config.toml
num_hidden_layers = 11
hidden_size = 192
n_experts = 256
experts_per_token = 8
d_expert = 32
d_shared_expert = 0
hidden_act = "swiglu"
moe_layers = [1, 2, 3, 4, 5, 6, 7, 8, 9, 10]
router_score = "softmax"
normalize_top_k = false
routed_scale = 5.66
balance_loss = 0.000193
balance_bias = true
init_std_router = 0.013
lr_router = 0.000753
vocab_size = 8192
norm = "rmsnorm"
norm_eps = 1e-06
tie_word_embeddings = false
optimizer = "muon_variant"
learning_rate = 0.0143
beta1 = 0.9
batch_tokens = 262144
max_seq_len = 384
train_tokens = 857200000
max_steps = 3270
dataset = "wikipedia_en"
Below are experts of layer 6 (counted from 0) of a mixture-of-experts language model. Rows are named router (the router's row for the expert) and show model dimensions 128-159. Each number is 128 + 24 x the weight over its row's rms, rounded and kept within 0 to 255. Numbers have three digits each.
After each expert's rows: a language model's description of what the expert responds to. This comes from a sample of Wikipedia text that the model never trained on.

# expert 2
router:182109135113161152144127097128163136145091122159138123096094130137146156147097100100101145130158
Description: Biographical main verbs. Main verbs and auxiliaries in narrative sentences about people, places or organizations, often after was/he, e.g. located, became, served, operated.

# expert 12
router:092137159120126116121109144104129136139061156088164132129065109153147128133138176100123164167176
Description: Verb and adjective suffixes. Word-final suffixes and past participles in running prose, such as -ed, -ing, -able, -ive, based, used, developed, often before by or to.

# expert 57
router:126129159142167145119110104147129139126172149123117087109144162142146091126147135145115154141162
Description: Mid-word stems of Latinate verbs. Middle stem pieces of Latinate verbs and nouns, often after prefixes like re, con, de, such as ct in practising, port in opportunism, uc in induced.

# expert 53
router:154155124161108094123160142168117112090105160114163067102138105103157122086085153122146079102124
Description: Table cell starts. Table pipes, separator rows and the first digits or words of table cells, such as row numbers, years, and football positions MF, FW, DF.

# expert 62
router:143102117109115169092147168151162120153105168145106137123127165083135121156095122094141114077091
Description: Clause-ending punctuation in sports. Commas and periods after a completed phrase, often after event or season names in sports bios, e.g. Championships, season, games.

# expert 45
router:119123138119155180132167139125130090131132123121125128152143113139110118138097124076139118116137
Description: Digits in dates. Digits inside years, birth and death dates and measurements, especially after "born" or in life spans, such as 1933, 30 March, 2006.

# expert 25
router:112130136108157118133097117128131133133125124135131119179086124147117167134138155154113179130108
Description: Romance name endings. Word endings in Latin, Spanish and Italian names and terms, e.g. Tempor-al, Chinch-illa, Claud-ia, Zent-ella, Aeol-us.

# expert 63
router:152143138123145109167147122137137139118140139114141111159122113153144141163119140153078143165160
Description: Adjectives and their endings. Descriptive adjectives and adjective suffixes before nouns, such as large, similar, various, and endings like -ary, -ative, -ic in fragmentary, palliative.

# expert 52
router:118122136138121120119163107177143162099132113154107150108144132126179123132171093109103104117156
Description: Word-start fragments and prefixes. Opening pieces of split common words, often prefixes: un, co, dis, pre, re, ki in kilometers, qui in requiring.

# expert 34
router:158105110094136161114125138179101155101111143116167102105129152122136143145123104135122130096134
Description: Section and list headings. Plural endings and head nouns in headings and list titles like records, albums, census, Career, Awards, plus final digits of years.

# expert 15
router:129108118075148106110151100138092095123154100119137145121142117110123089141154156165099143141134
Description: Technology word stems. Word-initial pieces and prefixes from technology and media vocabulary, such as micro in microscope, radio, video, digital, software, or the P in LMP2.

# expert 13
router:089137166139112128102087122129125067144117130114123158157123144104128113120136157130133115163155
Description: Surname-final fragments. Final or inner pieces of European surnames in results lists and rosters, e.g. -ck in Schleck, -tz, -ić, -ski, -ová; also bass, guitar.

# expert 4
router:150141128096117100119150153174141150144143125155126140167119142127106147145089123103118095127111
Description: Coordinate and measurement digits. Decimal points and digits inside numbers, especially geographic coordinates like 45.4117°N, plus units such as ft, lb, km, °.

# expert 58
router:130112103109132115130111098158091092104105144130159119107146147108130145119115134076079130147092
Description: Media and event nouns. Nouns for creative works and events after the, a or first: film, series, show, version, remake, Award, Festival, Cup, game.

# expert 38
router:162088165122135135172157132119138138120125167107160130097096110146121074134092091119170175147149
Description: Naming and reporting verbs. Verbs of naming, describing and reporting and their as/such, e.g. known as, called, referred to, announced, described.

# expert 19
router:129063134095144083112139120120140097119127143163129107178144075159110106153081124151171102103148
Description: South Asian name syllables. Word pieces ending in -a in South Asian and other non-English names and terms, e.g. Senan-aya-ke, Therava-da, Uma-ma-heshwara; also India, Lanka.

# expert 55
router:119128152131109107155101095085129121158129136147108162123152108144119142126115151096160136131076
Description: English given names. Common English first names, whole or completed, before a surname in cast lists, credits and prose, e.g. William, James, Li-am, J-ane.

# expert 24
router:136105174132132073129122164100117173121109138181123140118171103106131106138159151103155130129120
Description: CJK and Thai bytes. Raw byte pieces of Chinese, Japanese and Thai characters inside parenthesised native-script names, plus romanised East Asian syllables like Yu, ko, ong.

# expert 56
router:122121132125149123150136116119154133138150159162121138167136092110117104143110111089137105161118
Description: Plot action verbs. Action verbs and their prepositions in plot summaries and narratives, e.g. leave, escape, returned, decides to, retreated to.

# expert 36
router:155126093128116132118073154112165084100129093097141100126098133132124115142109114138156111137123
Description: Conjunctions in names and tables. The words and, or and & inside compound names like Newfoundland and Labrador or Arts and Letters, plus commas, pipes and spaces in tables.

# expert 3
router:145137128096099138164132114135123146129126152140102090139174108095126127126105137096122094172123
Description: Relational prepositions. Prepositions linking a noun to what follows, above all of, also in, for, during, throughout, among, as in Best Songs of 2003.

# expert 43
router:153134133149127139077124095147110094150154111173094143112143078131147111144130128103119057066104
Description: First-name opening pieces. First piece of a given name or title right after a pipe, dash or colon in lists and tables, e.g. De-bbie, Hi-royuki, Mat-ěj.

# expert 29
router:101134149107147126130074136110133096085119149109122097128165126150088136128126130117110136133158
Description: Institution name parts. Words and suffixes inside proper names of organisations, acts and commissions, especially after "of", such as Science, Development, Relations, Elections.

# expert 0
router:176132099160117144108113127097115127139145100110150115106140156128154109116135115145103153107105
Description: Line breaks in lists. Line breaks ending lines of dash-prefixed infobox or taxonomy lists and headings, plus a few prefixes like Mc, sub, non, re.

# expert 17
router:131106171108145160129101140162128119134119144159125122087105129099127131103130134117120123109170
Description: Achievement and career verbs. Past-tense verbs and ed endings for winning, placing or appointment, mostly in sports and career text, such as won, led, crowned, appointed.

# expert 7
router:130131145147134163103107107142125094130160124121138134114125110105111099086078156123156085119155
Description: Name pieces in tables. Single capitals, spaces and inner fragments of foreign surnames and numbers in sports tables and rosters, e.g. K-v-ěta, K-ul-ak, L.

# expert 1
router:120143108142143152130134127125128107146137093118096100108088090100129136159133095128127108144140
Description: Table title function words. Function words and punctuation inside titles and entries in pipe tables and lists, such as on, (, colon, &, dash, at.

# expert 22
router:094121130160152128123132115121139120094113126119116168163110108156140154145129134115133125153135
Description: Pipes before person names. Pipe separators and country codes (USA, GBR, SWE) right before a person's name in results, racing and roster tables, plus first names like Sir, Ian.

# expert 60
router:084134126116094130145137122112130164104094084140088119095112128139129158130158103105112112097165
Description: Initial syllables Re, Con, Pre. Capitalised or lowercase opening syllables of words and names, such as Re, Con, De, Pre, Cre, as in Re-con-struction or Pre-mier.

# expert 41
router:113135097095139141152132135159107136116139145120106145114132104140128127167147129115152127129149
Description: Numeric digits and units. Digits inside numbers and the unit words after them in measurements and statistics, such as 7,060 ft, sq mi, cm, km, million.

# expert 39
router:165114152084076108136153120158092125139095108113150121134153151105158139094088135111095143100099
Description: Release and reception words. Words and punctuation about releases and reviews of albums, films and books, such as aggregator, released, album, the Reception heading, AllMusic's.

# expert 8
router:128142158130132138088100120108097074119125102111113159179129140116091113144085167126063139123116
Description: Place and institution names. Country, city and institution name tokens, especially in tables and lists, such as France, London, International, Soviet, Tripoli.

# expert 31
router:137106093127122153113113132158105163156121107153142085130158150158151096094101121176108142087071
Description: Newlines and section markup. Line breaks, == heading markers and table separator rows like |---|---| in article structure, especially around results and career-statistics sections.

# expert 44
router:138097171096124102117120143135119112122129107131116123133123141123106102136110169134162140119112
Description: Word fragments and CJK bytes. Raw bytes of Chinese or Japanese characters and first pieces of split words or rare words, e.g. eliminat-es, surviv-, Mak, Z.

# expert 61
router:120115127105090157122141079098098087148112149152088145129116069130128083099109129120135138082099
Description: Post-subject verbs and commas. Verbs and punctuation right after a sentence subject in narrative, especially sports prose: was, were, had, He, commas, dashes.

# expert 46
router:098129123108118118136079109119130105115168097110103145188098133126105081128145144129183119150106
Description: Name-initial word pieces. First fragments of split proper names and place names, e.g. Lim in Limassol, Del in Delhi, Don, Tim, Ol, Carl.

# expert 47
router:133143133096122134147130085116165152137151147159177095123159065136168094148088115110133108172095
Description: Complement-linking function words. Function words linking verbs, adjectives or nouns to their complements, mostly "to", also of, that, by, ly endings, though, Although.

# expert 6
router:168140132124139147090098137100106168144147075114125095148134082168160141100126122138120120122132
Description: Taxonomy infobox terms. Rank labels and taxon name pieces in biological classification lists, such as Clade, Family, Genus, Animalia, Arthropoda, and dashes starting list items.

# expert 33
router:112121131134099117136118109139097059118164102112099130164148134124133122164125114138159138104125
Description: Initial capital letters. Single capital letters opening proper names, often in tables or after "the" or "of", such as T in Trent, H in Hopkins, L in Lions.

# expert 10
router:140153116134148133121145144156124123086144183099179114133116171145129140115149168165136101142151
Description: Sports result table cells. Pipe separators and numbers in sports and schedule tables, e.g. fight records (Win, TKO, 5:00), game times (7:00 pm), election Candidate rows.

# expert 28
router:125145135152098122132147066103142136144145155108093118139147090137134118134146144103120102134136
Description: Determiners and possessives. Articles and possessive pronouns before nouns in narrative and biographical prose, especially family terms: his father, her best friend's, a criminal.

# expert 37
router:095159089113097148184143129131109105120131136096119143119106146169072117130117127113146122141138
Description: Digits and number words. Digits inside years, scores, statistics and addresses, plus spelled-out numbers such as seven, twelve, ten in running text.

# expert 9
router:111067130118107120122102110119089066106151125117105113150135113170125097119154151112139081144133
Description: Digits in model codes. Digits, mostly 0, inside model numbers, route numbers, dates and DOIs after a hyphen or digit, such as ARX-06, Type 096, SR 30.

# expert 48
router:088112140166151121146148172133113156134160148141114094142148072146124136106144116173064156156150
Description: Mid-word stem pieces. Inner stem pieces of longer English words that continue after a prefix or before a suffix, such as al-t-itude, ex-haus-tion, pan-ic, prevent.

# expert 42
router:143134116104111160140151104108142146146101136155128119114149117110112080155154074105117141157138
Description: Prepositions of time and place. Prepositions starting time or place phrases, mostly in, plus on, at, from, during, since, until, as in born in 2013 or in early 1990s.

# expert 5
router:125108134127116126113115114115165127100085139141145108126116154131092144151088116127093130132118
Description: Government and political institutions. Nouns naming political bodies, offices and legal institutions, often after "the", such as government, Court, Party, election, Cabinet, council.

# expert 51
router:186139087096137148157149137141089104092133138136135116133152162131119143131077124130102138118120
Description: Subject and copula in openings. Subject nouns, pronouns and is/was in opening sentences of articles, such as football club, tennis tournament, and He, It, was, is.

# expert 54
router:181108079083149140158157138146122130125117154092122131113149136105140173113136143104100094141127
Description: Determiners before noun phrases. Articles, possessives and descriptive words starting noun phrases about films, albums and events, such as the, a, his, animated, annual, famous.

# expert 16
router:128149137119097158093130091149105106087174161116134100144100170181128099123124084119107094135128
Description: Numbers starting table cells. First digit or blank space opening a table cell after a pipe, such as goals, apps, scores (1–0), years (2019), prize money ($).

# expert 30
router:078134195112088106175120118109135138144128121132136145123089054117093130116119153116141117138115
Description: Surname ending pieces. Middle and final pieces of Western personal and place names, such as -er, -ber, -son, -man, -ley, as in Kim-ber-ley or Luth-er.

# expert 14
router:134097142096076088103138106091081128162135133097151104133098081137141169109138154133178113100135
Description: Person-name pieces and separators. Surname endings and given names, plus commas, and, & between names in credits and lists, e.g. Hern-and-ez, -son, -mann, Robert.

# expert 35
router:115144078147145153113091085082094136123164112128099126104114128146109069138121102101106114149099
Description: Opening brackets and quotes. Opening parentheses, brackets and quote marks, mostly in cast, species or results lists, such as "as child artist (", "(voice)", "(unanimous)".

# expert 20
router:135122128132129150142166096103107121140152173090117136098096130166129142138108114172129128130138
Description: Table headers and copulas. Table header words, cells and pipes in election and sports tables (Candidate, Pld, Score), plus narrative was/were before participles.

# expert 23
router:139086149123098126159141135111142160168138153160154115149156103095162089127134107119107128141137
Description: Prepositions and particles. Prepositions, verb particles and sentence-opening connectives, such as in, on, out, up, around, However, While, often in narrative text.

# expert 59
router:147143084125133162109136158161115158154117116126142141101133161133100098095137153126116148127135
Description: Infobox and career fields. Line-initial dashes, colons and slashes in infobox lists, especially sports career rows (Years / Team / Apps / Gls) and time zone fields.